Weights of a small mixture-of-experts language model, trained from scratch on English Wikipedia.
Size: 14 layers, width 192, vocabulary 8192, 37.5M parameters.
Training: a variant of SOAP for the experts, 5864 steps.
Below are experts of layer 9 (counted from 0) of a mixture-of-experts language model. Rows are named router (the router's row for the expert) and show model dimensions 96-191. Each number is 128 + 24 x the weight over its row's rms, rounded and kept within 0 to 255.
After each expert's rows: "mostly gets" lists some tokens that are sent to it at least half of the time; "comes before" lists some tokens at least twice as common just after its tokens as in all text. This comes from a sample of Wikipedia text that the model never trained on. Tokens count by the router's weight.

# expert 19
router [115 131  93 148 124 113  68  98 109  98 137 150 171 133  78 112 165 133 119  84 140 167 148 140  77  96 140 109 110  98 136 157 125 112 107 162  80 119  92 127 147 138 119 139 109 122 126 108 174 112 126 134 131 153 134 204 161 138 130 158 141 156 122 128 121 189 142 122 116 118 119 101 159 115 173 116 183 128 120 131 131 117 122 121 202 116 184 153 145 149 126  94 133 136 114 125]
mostly gets: "″", " Candidate", " Votes", " %", " Total", " Coordinates"
comes before: ":", " |", " of", "\n", " (", ";"

# expert 12
router [135 151 149  97 127 139 153 158 153 143 128 102 120  96  87  83 121 106 111  98 158 130 101  97 120 107 138 117 100 100 158 121  68 152 144 154 137 129 131 100 159 118 124 159 145 112 133 105 160 126 104 123 124 161  93 160 169 112 132 148 101 124  94 112 123 119 138 118 104  97 111 106 159 106 127 110 136 110 109 108 104 158 126 178 153 109 113 114 101 146 118 156  99 103 144 117]
mostly gets: "000", " four", "8", " three", "9", " five"
comes before: " |", "–", ")", ".", ",", "%"

# expert 15
router [ 84 131 119 137 121 126  98 101 179 141 162 147 144 137 155 109 137 137  87  76 164 127 129 132 111 106 165 122 118 125 185 129 113 124 173 160  98  93 112 107 137 119 124 153 101 140 132 111  93 104  98 124 155 126 116 157 120 141 118 150 116 137 142 124 109 107 141 153 109 138 112  97 143 124 137  73 134 112 124 165 127 126 142 140 144 134 133 160 111 106 154 141 132 113 139 128]
mostly gets: " director", " region", " singer", " player", " politician", " wife"
comes before: ".", ",", " and", " in", " of", " ("

# expert 7
router [133 145  91 136 122 124 155 138 107 113 137 125 154 124 171 115 132 121 105 124 145 147 118  82 106 127 149 105 127 111 153 163 119 120 141 133 117 120 141 139 130 180 116 134 118 177 155 123  87  71 125 126 129 137 117 170 146  88  96 108 123 131 137 162 119 122 121 143 100  91 172 190  91 141 161 104 144 123 108 119 111 165 153 145 199 111 134 150 107  95  98 129 134 134 153 115]
mostly gets: "  ", "\n", " co", " semi", " non", " \\"
comes before: "|", "-", " -", " •", " Total", " Kingdom"

# expert 11
router [115 109 117 154 133 143 101  81 164 122 135 154 124 115 117 120 159 101 120 117  86 165 120  95 123 122 148 128  93 147 145 143 139 115 142 136 119  84 117 131 106  75 114 145 101 122  92 112 129 103 103 111 195 131 129 118 126  92  94 178 104 106 119 103  90  95 138 100  94 125 150 113 128 126 130 103 140 127 102 148 143 161  88 115 149 131 141 163  88 145 117 116 152 121 121 140]
mostly gets: "tic", "raph", "ological", "ript", "oph", "istic"
comes before: "s", "y", "ing", "e", "es", "al"

# expert 18
router [ 81  96 132 101 135 126 130  81 157 129 157 147 142 137 109  91 127 119  77 110 174 128 109 152  84 121 195 106  79 150 138 154 130  88 128 122 116 132 109 104 158 121 122 141  76 141 141 130 121 116 108 135 184 140 106 143 142 108 137 170 136 135 139 123  96 100 146 169  97 121 103 121 152 116 140 100 142 113 112 131 169 138 103 128 126 127 136 157 105 139 126 120 138 121 109 128]
mostly gets: " music", " work", " development", " research", " construction", " market"
comes before: " of", "s", ".", ",", " in", " and"

# expert 9
router [110 113 117 195 102 144  95 133  83 106 172 166 153 103 168 125 160  87 102 143 107 146 110 120 123 109 132 141  99  60 131 153 137 118 135 140  80 117 124 105 174 135 146 142 116 142 134 132  96 143 114  56 135 162 100 131 131 118 154 179 114 115 115 112 123 180 145 133 157 133 131 112 107 103 123 121 144 118 120 151 105 173  94 136 129  97 122 164 169  87 139 112 148 116 157  98]
mostly gets: " in", " from", " during", " at", " between", " of"
comes before: " the", " a", " his", " their", " its", " this"

# expert 8
router [ 78  93  95  92  81 131  97 137 113 145 159 133 129 105 138 112 128 159 140 130 115 143 105 135 125  88 130 135 103  96 133 176 128  87 101 169 133 107 147  80 114 109  85 154  87 140 107 106 153 108  97 108 158 138 107 139 156 150 154 141 108 127 126 124 133 176 170 129 134  97 125 149  75 143  97  96 120 116 126 122 117 132 131  92 127  83 119 123 179 119 133 115  93 102 139 130]
mostly gets: " is", " was", " are", " not", " had", " have"
comes before: " a", " the", " be", " been", " not", " an"

# expert 6
router [128 111 134 133 137 117 140 138  86 134 142  98 156 108 112 123 146 117 135 139 118 108 112 151 132 123 135 132 106 113 162 123 137 144 121 168 144  77 132 115 149 128 126 134  98 162 118 127 113  83 117  90 153 102 103 167 151 109 113 143 129 147 110  79 140 167 160 136 119  86 118  75 143 163 141 126 139 118  71 132  46 161 148 172 128 130 150 141 107 128 111  97 132  98 166 113]
mostly gets: " .", "?", " :", ".", "=", "!"
comes before: "\n\n", "=", " The", "\n", " In", " He"

# expert 1
router [ 78 113 101 158 161 151 160 116 113 153 179 115 119 127 144  86 136 113 109 135  97 118 102 126  85 126 156 132 110 137 147 131 105  86 103 162 116 136 113 130 111 116 106 142 118 132 143 107 128 132 131 115 145 108  88 196 130 137 141 154 136 131  99 115 108 141 179  97 100  93 125  76 137 110 160 116 174 121 112 129 135 160 114 102 155 123 123 152 157  87  97 120 138  96 130 150]
mostly gets: " Votes", " 0", " —", " JPL", " Animalia", " |"
comes before: " |", "\n", "  ", " 0", " 1", ";"

# expert 23
router [105  95  95 137  94  98 140 142 139 120 155 132 132 104 158 133 156 113 124 126 172 130  95 148 126 105 164 166 140  82 130 145 143 148 148 122 104 112 157  91 129 125 126 164 119 142 119  82 131  94  85 107 120 149  79 137 170 116 141 153 114 159  89 123 107 105 150 144 124 120  95 109 122 120 114 132 112 137 101 126  95 120 166 105 112 100 148 125 120  94  61  96 106 123 156 112]
mostly gets: "\n\n", " he", " who", " they", " she", " He"
comes before: "=", " was", "The", " is", "In", "\n\n"